Below are experts of layer 8 (counted from 0) of a mixture-of-experts language model. Rows are named router (the router's row for the expert), gate (a neuron's input weights, with its number), up (a neuron's input weights, with its number) and show model dimensions 0-223. Each number is 200 + 20 x the weight over its row's rms, rounded and kept within 0 to 999.
Before each expert's rows: a language model's description of what the expert responds to. This comes from a sample of Wikipedia text that the model never trained on.

# expert 30
Description: The conjunctions and, or, & joining names in titles and lists, e.g. Clay and Glass, plus foreign e, y, et and list punctuation.
router,200,212,200,179,195,166,199,229,193,223,227,190,192,155,213,182,202,197,165,192,179,184,188,172,199,180,203,224,188,153,183,207,195,222,176,173,195,194,207,207,220,208,169,196,193,204,241,155,228,214,193,193,191,171,203,225,211,200,188,178,220,205,178,205,226,218,171,210,192,166,210,191,229,221,244,204,218,178,183,203,195,184,197,239,185,174,230,208,193,192,234,217,238,216,217,226,195,212,231,186,213,210,183,211,200,237,171,210,195,187,211,193,216,204,190,231,206,181,184,202,220,227,169,182,139,230,216,202,197,208,207,192,200,194,200,211,230,178,154,235,177,196,173,176,202,195,219,256,185,192,207,180,200,199,201,194,228,222,208,180,228,190,218,204,212,218,233,170,202,204,187,192,209,156,226,210,189,193,198,219,199,171,181,190,206,188,209,179,198,209,181,177,202,194,218,186,200,204,239,201,186,176,197,218,222,198,181,213,217,214,172,176,162,184,211,193,203,174,183,232,205,192,183,246
gate0,217,206,185,194,159,181,231,231,210,208,188,197,199,227,241,180,177,222,192,223,222,195,194,228,174,181,178,204,184,207,183,228,205,241,228,204,210,195,208,171,165,207,219,187,181,239,206,222,182,211,172,199,205,217,183,203,177,197,226,212,203,213,191,187,217,201,180,167,217,192,199,221,215,222,232,203,186,202,187,242,180,198,198,211,186,219,177,198,188,201,227,156,174,193,196,190,207,183,249,189,197,211,211,178,180,190,214,231,210,206,194,228,180,193,231,222,207,220,183,221,175,246,215,201,182,181,178,192,232,194,186,193,199,216,209,190,204,168,233,230,210,177,194,234,198,187,185,184,205,170,227,236,157,223,225,213,228,179,186,188,175,184,201,174,207,194,192,246,175,226,189,220,219,197,204,192,193,219,192,164,205,198,202,187,240,221,225,218,192,199,206,211,170,215,202,181,217,234,176,210,208,187,197,225,200,187,211,195,205,205,277,200,184,181,174,197,180,200,191,189,219,215,197,195
up0,216,201,193,186,151,194,227,230,182,200,210,212,185,213,218,211,205,198,202,216,204,201,179,235,172,181,190,195,212,193,163,212,199,237,231,195,214,175,198,180,176,207,206,190,185,221,221,221,193,220,184,203,216,213,190,203,174,199,220,204,213,209,178,173,210,207,175,167,218,210,201,235,214,224,241,196,191,189,179,236,176,211,200,192,179,233,173,208,186,179,230,162,178,200,208,201,202,166,226,193,188,208,200,183,190,206,210,246,226,207,192,211,175,176,241,207,210,219,199,201,168,241,221,192,191,201,168,179,238,190,173,197,200,208,181,184,202,182,221,250,205,172,190,233,211,190,188,206,229,180,226,217,185,214,235,180,224,177,195,183,198,183,191,183,219,187,207,237,193,232,188,230,207,186,202,195,181,197,197,175,197,177,202,177,233,207,241,220,193,192,179,206,165,206,210,184,229,242,172,230,210,206,207,231,192,184,198,218,207,217,263,205,179,177,178,203,204,194,187,186,235,218,210,211
gate1,224,184,217,168,199,200,230,194,201,190,228,247,178,241,188,209,214,226,224,191,199,191,194,211,201,180,202,210,229,174,197,168,197,196,208,182,197,211,223,195,210,197,155,192,160,210,192,219,206,222,184,207,230,181,218,185,194,164,202,189,210,217,178,203,207,177,222,197,235,190,204,202,211,222,146,199,212,180,198,206,192,184,170,209,229,224,163,221,177,193,211,200,225,184,222,219,181,208,202,201,213,200,219,193,188,228,202,208,154,212,207,239,191,221,200,209,194,187,184,224,178,204,167,218,169,210,215,194,224,233,210,217,197,233,225,206,208,156,218,208,215,266,199,208,188,203,164,206,207,211,211,194,204,199,237,211,239,180,218,207,171,222,194,206,170,207,155,185,134,222,184,172,180,209,214,200,232,231,219,177,226,209,204,205,209,176,187,218,157,193,183,186,185,210,212,190,188,218,236,186,194,205,179,208,228,208,200,191,194,192,190,210,192,191,226,185,181,195,190,206,223,199,182,210
up1,180,184,236,213,191,201,170,215,222,233,132,189,217,212,184,213,174,187,191,232,150,206,197,185,221,182,229,176,184,210,164,187,215,208,183,210,202,223,174,227,185,211,223,207,240,201,193,183,223,195,213,185,173,258,204,218,217,207,217,192,211,184,197,190,181,216,217,224,189,187,204,171,186,170,246,228,197,214,232,209,209,227,204,158,193,187,209,183,210,215,175,183,188,222,193,266,206,207,200,228,183,215,200,220,206,180,215,184,186,186,220,205,209,214,206,184,178,212,192,213,213,216,211,193,197,175,178,233,173,207,205,188,214,181,190,198,187,215,185,181,191,172,201,168,211,180,185,179,188,202,208,210,204,212,212,172,198,203,202,217,221,173,241,205,234,177,209,203,244,187,210,183,193,204,177,193,195,191,167,214,218,177,216,167,212,216,198,204,233,182,201,183,192,206,214,220,233,185,181,213,189,222,219,193,156,157,211,231,211,223,205,202,208,211,192,197,227,210,238,211,190,221,185,205
gate2,229,191,214,181,231,208,202,175,186,189,198,190,163,217,212,197,197,191,202,188,212,208,210,169,180,219,176,179,208,188,189,224,223,171,189,184,163,195,170,168,184,192,223,194,188,204,205,176,153,205,196,193,214,218,206,208,206,243,186,169,244,219,188,220,201,203,180,245,181,214,166,239,190,179,213,206,182,188,185,223,183,207,199,211,192,215,238,192,195,239,181,191,209,228,181,174,209,207,227,176,176,186,178,193,207,198,175,176,196,179,162,223,221,177,218,216,179,183,198,169,182,191,223,192,221,197,197,202,195,203,146,186,202,210,218,211,194,178,192,188,168,181,232,176,183,209,195,235,209,229,205,206,232,237,204,158,195,229,175,195,202,222,214,203,174,178,240,160,227,178,215,198,197,185,183,215,201,211,197,198,191,190,204,191,207,215,222,195,203,197,221,218,219,171,204,181,228,194,217,174,207,208,249,205,199,155,167,199,211,240,201,207,185,188,207,215,176,209,160,227,208,203,198,217
up2,226,178,204,165,220,234,232,194,181,173,221,209,181,198,206,198,219,206,214,191,203,197,225,197,181,244,183,187,213,200,183,229,203,178,203,165,184,181,195,151,203,194,237,209,186,237,209,166,192,204,199,193,203,224,207,187,186,241,182,157,233,195,196,226,203,207,184,238,203,190,167,243,202,180,196,216,179,178,190,212,185,197,201,205,190,211,221,207,222,222,197,194,223,237,187,167,191,209,206,157,161,163,174,197,196,207,175,179,217,177,157,205,191,191,207,213,195,194,203,180,167,212,186,190,203,212,188,176,183,185,158,204,193,215,200,232,196,196,208,205,171,202,222,177,193,214,210,237,202,227,221,209,241,232,185,185,189,218,182,195,190,219,213,206,165,209,245,171,213,194,197,209,201,198,161,231,199,183,200,210,184,204,210,228,211,207,207,191,206,188,238,216,208,193,205,175,216,208,221,205,229,188,241,201,197,154,172,182,205,229,192,190,189,207,226,190,201,198,159,204,199,189,185,238
gate3,230,195,211,182,199,191,228,213,186,202,213,203,178,189,216,218,182,221,199,210,151,222,235,196,169,174,234,247,204,195,199,234,169,164,222,194,173,174,218,197,227,199,205,203,198,195,191,193,178,203,234,182,196,155,174,185,192,215,213,189,189,211,199,229,207,218,212,178,224,176,178,179,176,205,188,199,215,197,218,219,208,216,196,199,205,195,211,208,163,228,197,213,225,236,213,217,179,208,187,203,229,204,222,211,179,201,212,211,221,201,215,207,236,206,197,225,209,238,214,236,195,222,187,183,186,202,192,186,196,190,214,175,208,223,220,194,228,164,216,206,204,196,190,194,203,207,181,222,195,181,187,214,202,205,207,214,231,180,166,180,197,220,140,189,214,211,258,179,175,207,217,194,205,219,213,173,206,218,174,231,197,151,173,185,180,188,204,182,227,214,221,237,221,218,219,184,158,198,205,175,228,182,198,239,184,223,174,184,210,193,200,187,203,205,189,178,161,183,193,205,240,226,215,187
up3,226,202,212,185,192,201,229,223,154,208,182,223,186,171,217,222,195,221,223,216,133,185,228,200,194,186,213,220,213,181,200,216,172,167,236,208,172,199,217,197,227,209,208,191,207,196,200,202,179,227,236,172,212,176,209,207,209,207,189,192,173,198,179,255,216,224,201,191,214,196,176,209,192,213,195,193,216,178,221,204,194,219,189,189,211,192,218,225,183,179,207,179,245,222,202,196,191,195,194,195,207,191,223,199,195,214,192,197,212,220,193,231,239,205,214,220,210,222,229,213,194,227,203,202,184,204,216,177,226,168,209,200,204,213,205,192,234,165,206,181,203,188,170,209,214,212,180,221,207,162,218,190,218,190,236,188,216,197,148,178,197,216,159,207,205,213,247,154,183,208,205,189,206,206,206,201,200,234,214,232,207,159,188,176,193,171,202,177,215,218,210,227,232,204,239,175,172,221,207,172,220,195,210,247,188,210,185,190,223,197,176,223,183,195,212,191,199,176,202,220,239,193,225,192

# expert 11
Description: Last letter pieces of split names and foreign words, mostly plural s and vowels, such as Ard-a, May-a, airship-s.
router,212,166,231,211,197,212,202,191,201,233,199,192,202,183,177,177,162,215,200,170,232,203,201,203,199,191,213,181,158,214,184,187,207,217,161,188,189,232,194,191,195,199,163,171,195,177,191,194,184,221,167,217,182,181,177,190,196,193,207,196,208,221,198,194,176,190,176,214,210,187,231,193,212,205,231,183,205,195,199,186,215,203,225,219,206,187,238,175,192,186,174,211,207,194,265,227,183,212,211,142,202,215,210,202,183,226,178,200,228,216,210,219,169,210,207,193,202,221,171,189,183,226,178,187,153,219,195,177,219,235,216,192,196,204,201,191,201,166,183,214,199,223,205,136,191,169,201,176,168,187,197,226,199,249,184,189,201,164,171,217,193,238,196,192,205,177,206,210,208,162,207,199,240,191,199,220,212,173,178,192,176,184,210,201,207,186,197,188,187,228,166,201,174,182,200,188,207,179,200,188,186,165,208,186,215,193,195,208,180,205,187,190,202,213,187,204,202,214,157,222,252,198,179,231
gate1,200,197,199,251,193,205,213,182,215,185,221,222,216,189,229,196,190,228,215,225,209,199,199,193,235,190,191,198,204,206,216,207,193,187,161,179,219,222,241,216,190,170,204,185,198,194,201,218,175,203,204,199,201,215,189,206,213,186,187,201,211,209,233,211,176,184,161,182,218,223,195,197,204,200,205,178,196,215,223,227,242,186,194,190,210,227,213,202,240,196,234,217,240,220,195,189,194,160,222,229,210,178,197,202,199,208,203,205,194,186,173,175,153,140,224,206,202,193,179,169,199,183,218,207,224,225,195,186,191,205,191,169,210,162,191,183,222,215,196,200,210,190,173,197,185,209,200,171,208,228,192,194,212,208,213,189,219,168,200,155,167,218,202,199,163,203,215,195,230,198,244,215,173,221,170,210,208,184,211,184,191,207,238,209,199,180,257,197,201,208,254,200,198,191,221,241,181,213,200,217,205,207,203,200,182,214,181,211,166,190,210,190,250,188,237,212,211,179,236,202,161,201,217,207
up1,209,204,197,234,198,201,223,175,199,193,234,218,218,180,218,192,195,230,231,227,210,193,208,213,241,190,208,182,212,201,212,182,199,199,173,163,209,222,230,204,187,169,219,187,218,181,185,221,182,209,198,193,210,208,190,198,212,186,184,214,216,213,234,219,174,184,172,178,225,219,181,221,199,187,207,185,188,217,233,215,225,181,193,175,193,232,219,210,259,212,217,214,242,207,194,199,203,164,220,249,209,188,209,195,216,224,184,206,186,181,191,182,166,141,228,196,188,196,182,163,186,181,222,220,228,212,200,183,188,221,201,170,197,163,187,201,201,214,186,199,218,202,184,204,195,220,184,173,231,204,195,179,204,217,210,175,221,179,198,148,165,214,208,200,175,193,221,198,234,196,223,236,171,205,181,208,214,176,207,181,188,205,235,200,216,183,245,189,191,204,232,205,211,187,225,232,175,219,201,221,224,212,218,179,192,203,210,221,166,195,204,199,225,200,208,211,203,195,256,215,168,204,223,196
gate2,202,208,195,192,201,192,165,177,228,188,206,205,199,237,199,223,215,215,195,227,202,170,185,204,202,240,178,171,221,166,214,202,175,176,240,217,206,169,239,164,229,195,198,227,226,178,204,202,214,203,228,219,209,185,194,204,201,182,196,176,202,200,193,190,208,189,204,227,192,205,171,182,218,191,239,219,157,237,217,214,189,190,202,209,162,218,220,191,165,191,172,256,197,209,217,197,204,245,192,206,167,197,174,216,219,188,223,191,235,200,214,225,179,231,195,202,212,180,200,211,227,163,200,161,213,220,184,209,194,200,184,206,222,155,171,205,210,155,224,210,223,208,211,202,164,210,185,177,180,171,198,156,187,200,214,209,202,198,201,173,178,212,170,176,202,181,183,182,199,252,177,181,220,199,201,207,193,187,184,235,204,176,195,213,220,191,185,181,209,172,209,215,207,218,211,188,195,197,213,203,195,216,186,225,198,187,204,183,162,190,169,208,208,204,207,199,203,187,170,246,178,210,184,205
up2,197,227,189,194,192,198,166,186,246,190,206,196,205,224,199,221,214,230,201,237,204,196,180,205,199,249,200,170,211,172,201,199,190,188,249,220,213,166,213,162,218,199,207,206,233,167,215,205,199,194,223,216,202,187,184,184,189,185,216,177,209,186,195,182,184,178,184,201,186,214,160,189,198,189,229,215,173,219,229,210,192,191,220,200,150,245,229,195,187,184,186,263,205,216,215,199,200,232,197,203,175,195,172,236,213,195,226,198,231,187,217,222,184,220,175,187,202,182,187,201,224,159,196,167,206,219,189,197,182,197,175,212,232,139,172,205,201,175,197,199,227,225,198,192,169,205,173,182,179,178,208,161,188,204,222,215,197,198,214,189,180,217,174,186,196,194,191,194,195,227,199,196,223,185,211,201,211,193,203,233,196,163,202,201,227,183,193,183,222,185,204,207,213,207,194,166,174,198,222,164,203,203,207,205,207,182,208,178,181,179,156,210,207,206,204,218,207,182,190,257,189,199,187,203
gate3,197,217,224,186,195,194,209,193,225,219,176,187,188,196,192,205,191,175,228,202,177,194,215,229,214,196,146,182,221,194,209,187,215,202,223,186,212,178,180,199,197,192,234,201,212,178,221,184,192,217,195,168,158,206,204,188,180,199,220,162,202,207,195,219,170,203,223,167,239,189,193,205,199,144,151,214,214,168,188,198,200,212,187,235,180,218,211,225,200,198,178,215,202,213,226,186,170,197,197,188,169,212,205,167,210,230,212,184,216,225,207,226,218,227,191,160,186,225,203,200,204,174,154,203,191,187,228,204,194,216,193,204,198,170,224,205,225,188,215,178,184,187,188,217,196,175,204,187,185,184,217,234,183,229,222,207,188,194,211,211,198,180,203,208,175,212,209,225,191,206,229,186,163,191,164,212,190,190,224,217,207,209,200,197,202,186,198,180,179,232,183,216,230,199,199,240,159,181,192,171,198,234,254,216,181,234,192,196,203,183,198,205,247,219,170,166,225,184,207,222,211,209,209,160
up3,218,191,210,204,202,227,186,221,179,215,194,204,206,192,212,205,202,257,221,215,220,233,196,210,193,203,212,169,180,216,229,215,173,205,207,198,182,188,165,205,234,223,183,180,221,212,192,187,182,167,180,205,225,200,213,197,176,220,174,227,213,175,206,187,233,200,189,234,204,218,211,201,148,223,237,197,175,209,214,202,232,193,162,181,241,198,164,206,179,222,198,165,232,201,196,195,193,195,200,197,205,187,198,196,227,189,214,164,190,212,204,234,243,203,226,199,219,163,197,190,218,181,188,229,216,234,204,201,189,202,210,211,210,201,197,234,206,241,238,202,228,224,189,199,218,226,185,214,193,229,197,149,226,202,218,217,211,196,191,170,170,222,196,230,173,185,178,204,198,217,154,195,183,184,212,201,202,222,208,218,199,204,208,224,205,210,170,209,196,192,175,190,199,174,210,160,221,219,214,214,173,219,191,199,239,172,224,193,190,203,222,187,179,211,195,187,167,182,198,209,157,171,211,220
gate4,205,203,220,192,187,196,218,200,220,202,197,209,175,225,225,214,238,253,210,208,208,198,194,185,210,205,177,202,216,179,170,224,190,179,176,221,196,227,164,221,123,199,198,162,206,200,232,203,181,213,191,244,201,211,187,193,173,161,208,192,193,214,220,222,199,214,188,213,211,209,204,191,193,188,202,205,238,226,214,198,213,208,200,176,199,173,182,221,199,192,217,206,203,181,169,217,196,208,201,213,189,180,171,195,207,187,215,235,209,168,193,192,209,218,252,186,169,223,199,142,190,226,170,178,169,177,229,192,231,217,197,196,158,204,173,170,211,170,205,195,206,182,193,200,187,151,201,172,227,172,246,196,211,212,226,205,206,190,190,212,189,218,190,181,217,212,198,204,225,203,214,209,178,214,201,214,188,171,202,182,183,176,152,202,191,185,205,198,191,204,177,179,193,190,176,200,193,193,153,194,216,222,188,202,187,196,205,210,164,189,220,225,222,171,210,178,215,176,205,182,215,196,185,170
up4,200,205,195,206,165,217,209,198,218,215,218,166,202,205,238,182,176,249,219,182,207,187,198,173,208,216,176,186,196,169,156,178,214,196,207,158,174,209,160,208,184,221,213,172,177,178,190,210,202,207,188,195,207,206,161,183,208,163,166,178,246,176,194,180,182,167,188,207,204,192,216,176,212,162,173,166,224,198,199,215,180,186,208,214,178,190,194,220,194,208,222,202,206,212,182,230,230,238,211,225,208,186,195,216,191,187,203,196,222,169,171,190,179,226,201,197,185,213,221,157,197,196,211,221,175,183,193,165,232,214,174,204,177,193,195,215,211,174,175,209,199,238,190,179,176,194,200,214,223,195,202,198,212,193,220,167,224,168,175,197,220,184,175,222,239,163,192,197,199,200,203,237,216,243,199,232,198,198,211,199,189,156,198,208,203,199,194,227,203,198,184,187,202,213,213,189,179,177,186,153,197,235,240,197,212,170,201,167,184,204,207,210,214,219,171,174,197,201,194,199,203,216,191,204

# expert 47
Description: Modal verbs and infinitive to before a verb, such as would, can, may, must, not, to be.
router,181,188,178,213,196,183,224,204,228,223,193,185,173,169,215,145,183,202,161,209,215,179,231,163,199,171,205,217,181,188,167,171,214,221,170,188,230,204,214,224,192,209,154,207,182,223,210,186,187,245,224,246,194,188,199,248,213,185,193,196,204,196,170,199,210,198,136,205,204,195,260,150,198,237,217,192,199,190,194,206,197,187,195,232,205,188,238,198,214,203,232,203,202,193,233,177,194,213,198,205,201,242,173,236,174,223,197,177,185,191,184,190,201,204,184,212,183,204,199,235,231,213,208,193,185,215,189,198,204,220,210,175,185,212,181,192,199,183,171,213,207,183,191,156,200,190,219,220,196,185,191,201,217,195,171,232,193,223,219,196,218,222,215,224,193,188,238,184,214,181,184,191,221,221,203,199,184,180,216,235,191,200,173,206,245,191,216,190,182,198,202,194,207,202,221,209,192,168,222,180,192,211,200,176,185,200,188,221,208,209,179,224,203,189,188,209,188,202,182,232,190,207,179,204
gate0,222,219,189,207,219,177,235,186,139,186,217,197,207,176,212,161,200,222,180,201,175,189,226,189,188,169,209,207,221,271,187,226,194,194,202,188,214,178,217,189,182,200,167,204,218,216,212,207,212,221,226,219,199,207,171,201,185,227,251,205,199,216,193,192,186,199,160,176,216,160,201,171,208,179,188,211,209,199,223,199,221,211,239,213,199,230,224,211,203,203,177,179,182,244,218,223,210,212,205,209,198,219,194,181,209,182,198,226,173,191,197,198,197,173,207,178,198,236,207,190,192,225,190,218,202,183,233,212,199,182,213,219,169,233,208,218,183,220,225,174,239,201,201,205,189,186,200,211,183,197,204,220,215,221,227,189,235,195,211,180,201,202,156,185,247,162,214,198,193,202,194,216,206,244,203,190,235,212,213,208,228,229,202,185,161,192,205,185,197,190,196,218,179,187,188,211,172,184,232,169,215,204,204,179,195,233,195,169,219,238,201,174,184,188,209,193,182,213,183,213,198,208,222,172
up0,197,198,194,198,237,184,231,197,116,185,206,213,214,187,208,199,207,217,190,192,172,176,231,176,182,188,200,205,217,271,221,224,178,213,185,202,209,161,207,184,169,204,191,207,224,208,194,204,205,208,231,225,212,203,185,218,180,221,232,181,196,193,202,190,173,201,183,181,222,174,200,172,226,173,205,210,192,184,201,187,200,209,235,225,193,229,238,197,220,193,169,212,202,247,202,198,204,187,211,208,188,198,200,178,196,191,174,232,169,203,180,186,214,176,214,168,220,228,205,203,207,212,202,217,201,193,223,176,199,191,213,202,188,219,219,230,172,228,221,162,213,200,205,220,184,203,220,213,187,208,206,210,228,233,212,188,225,193,198,165,199,226,189,173,233,153,217,222,200,195,187,225,207,223,218,201,225,201,216,192,229,218,202,205,171,199,186,188,195,196,197,220,185,183,170,215,175,185,211,156,208,186,197,165,199,237,210,147,221,223,201,190,190,190,209,191,196,211,189,223,188,209,213,163
gate1,187,196,161,195,230,217,205,242,182,183,180,214,204,223,175,204,194,203,216,195,236,165,198,204,195,215,230,211,204,199,211,225,167,191,206,190,179,165,213,193,190,192,216,206,173,211,195,182,250,183,208,181,217,203,175,200,177,218,228,230,220,218,185,240,208,180,173,207,182,204,223,182,193,201,195,247,217,179,225,192,193,215,231,211,202,205,213,208,184,195,211,160,219,240,178,169,204,185,192,199,187,192,195,233,179,185,187,226,226,206,191,185,210,180,186,196,184,178,178,156,157,180,165,186,155,189,217,172,220,191,226,210,165,213,191,181,174,201,188,179,199,167,178,220,219,208,200,198,223,214,191,217,228,209,239,187,193,177,230,213,189,216,197,208,197,195,200,231,199,200,183,185,212,200,148,191,174,188,214,201,195,218,169,221,157,213,215,187,193,184,170,201,206,198,183,180,197,219,173,195,195,198,166,186,216,211,168,185,191,180,196,222,197,151,238,198,233,207,206,194,220,210,179,210
up1,211,201,227,202,164,185,196,174,207,185,195,178,209,186,228,173,208,199,191,202,195,228,194,197,192,174,183,210,191,205,186,157,215,205,184,218,216,244,211,225,222,222,197,195,237,182,206,215,157,217,182,215,174,176,199,223,221,184,192,187,172,178,208,148,215,226,224,183,212,215,182,199,205,206,243,161,161,219,168,203,201,194,180,175,218,201,192,199,232,210,196,216,183,159,214,224,202,207,210,210,199,214,211,179,216,188,201,190,165,192,213,218,167,204,210,185,232,218,223,262,238,213,214,188,242,238,199,191,215,222,193,191,240,200,184,219,217,189,222,219,204,230,232,197,176,195,215,205,198,208,177,156,182,224,195,200,214,211,178,202,206,200,191,197,210,188,208,190,205,202,205,217,201,225,239,210,208,186,200,191,192,204,226,158,206,193,180,212,192,202,196,201,197,183,210,225,218,177,222,214,236,204,202,208,188,211,236,219,209,222,193,195,203,253,178,196,163,166,194,202,155,202,226,177
gate2,206,194,201,183,210,184,230,226,210,187,182,254,191,160,207,220,200,192,216,185,214,170,233,200,187,190,196,203,214,223,205,207,199,167,186,222,185,178,186,226,221,230,214,219,214,204,255,166,192,208,206,204,172,210,181,218,180,229,214,173,187,217,207,196,222,162,172,188,230,216,164,221,213,213,212,186,206,189,195,238,233,214,189,180,205,191,151,196,178,189,221,215,197,177,190,176,212,202,175,166,210,221,189,177,213,177,176,232,204,221,194,178,177,196,243,191,212,192,167,208,184,215,173,218,195,180,225,175,206,169,188,223,168,209,173,196,179,216,187,218,188,195,207,200,184,188,193,164,221,209,213,203,211,210,174,203,186,164,212,182,173,229,222,178,195,171,218,254,212,178,188,179,190,198,206,178,209,208,213,169,197,210,233,195,185,159,171,219,189,172,217,199,200,190,172,224,217,197,205,204,195,186,202,189,218,224,202,205,210,197,197,205,198,198,159,160,188,165,199,180,201,179,195,165
up2,189,207,200,170,223,200,242,215,212,199,192,237,196,170,190,230,213,189,219,197,214,181,227,208,186,188,174,221,217,206,214,204,193,185,193,240,184,162,195,239,236,234,211,211,199,221,247,156,189,210,221,191,162,191,174,213,195,222,210,170,181,213,192,198,240,148,171,187,229,209,182,206,209,198,233,183,186,190,208,217,224,221,181,178,217,188,167,196,196,185,207,203,202,191,178,189,197,192,176,188,216,210,185,175,225,193,169,213,195,220,194,186,178,202,223,182,213,190,167,235,190,219,185,216,196,184,226,176,217,184,203,237,153,204,151,225,181,206,187,210,207,196,212,204,200,179,182,186,210,203,221,199,204,223,184,216,195,187,219,181,190,215,209,197,211,174,217,249,216,181,183,199,193,173,196,182,213,215,212,154,205,202,223,182,198,160,173,216,181,188,218,192,202,203,163,243,219,204,223,206,204,196,189,202,201,226,205,190,187,188,188,189,194,182,167,160,172,169,208,176,199,184,189,171
gate3,235,198,192,188,195,185,196,206,197,168,241,209,174,238,171,192,222,186,212,156,202,187,205,181,189,173,204,207,176,192,221,174,209,219,163,203,213,199,208,151,188,201,173,227,195,209,239,226,155,210,172,185,196,181,183,214,199,190,187,190,194,187,217,194,200,215,220,200,208,160,215,215,194,190,173,210,192,201,196,218,219,220,192,202,175,183,177,212,199,206,197,198,187,192,183,170,190,183,209,203,191,202,176,173,164,195,217,197,168,222,183,203,188,223,195,162,212,200,210,191,189,191,162,194,221,188,207,182,217,208,184,186,145,237,196,189,186,192,194,186,195,235,199,193,191,200,192,137,194,213,222,177,197,227,177,221,207,224,217,207,155,216,207,174,172,226,202,205,174,213,179,207,177,203,175,232,200,217,201,175,189,257,179,228,177,205,219,212,194,194,216,208,200,212,204,214,245,213,204,213,203,233,209,206,162,200,207,208,180,155,193,219,192,215,203,238,191,192,152,200,202,183,199,240
up3,240,181,193,180,206,177,217,197,191,187,261,199,173,241,158,195,222,187,211,170,220,198,200,212,189,183,205,213,176,175,215,186,186,203,171,217,222,206,185,153,187,213,175,222,216,228,230,199,172,194,179,194,194,190,191,227,199,183,201,197,187,190,208,172,202,209,213,172,216,171,227,228,200,173,198,193,181,179,176,212,213,232,178,196,184,206,188,201,204,216,218,191,200,184,180,163,203,204,206,206,215,228,192,173,150,228,219,182,175,210,187,192,188,218,190,163,235,189,203,197,224,193,147,207,239,201,205,184,197,211,203,195,165,236,193,184,168,189,193,200,209,202,201,191,223,197,206,157,220,217,209,160,200,219,170,230,173,210,215,197,168,192,194,203,174,188,226,191,192,201,170,186,164,197,176,208,195,235,206,187,180,253,166,209,176,226,185,215,192,186,191,218,196,198,178,215,210,220,196,194,203,215,215,193,177,205,207,249,201,171,197,210,194,208,213,212,181,199,170,206,166,184,175,212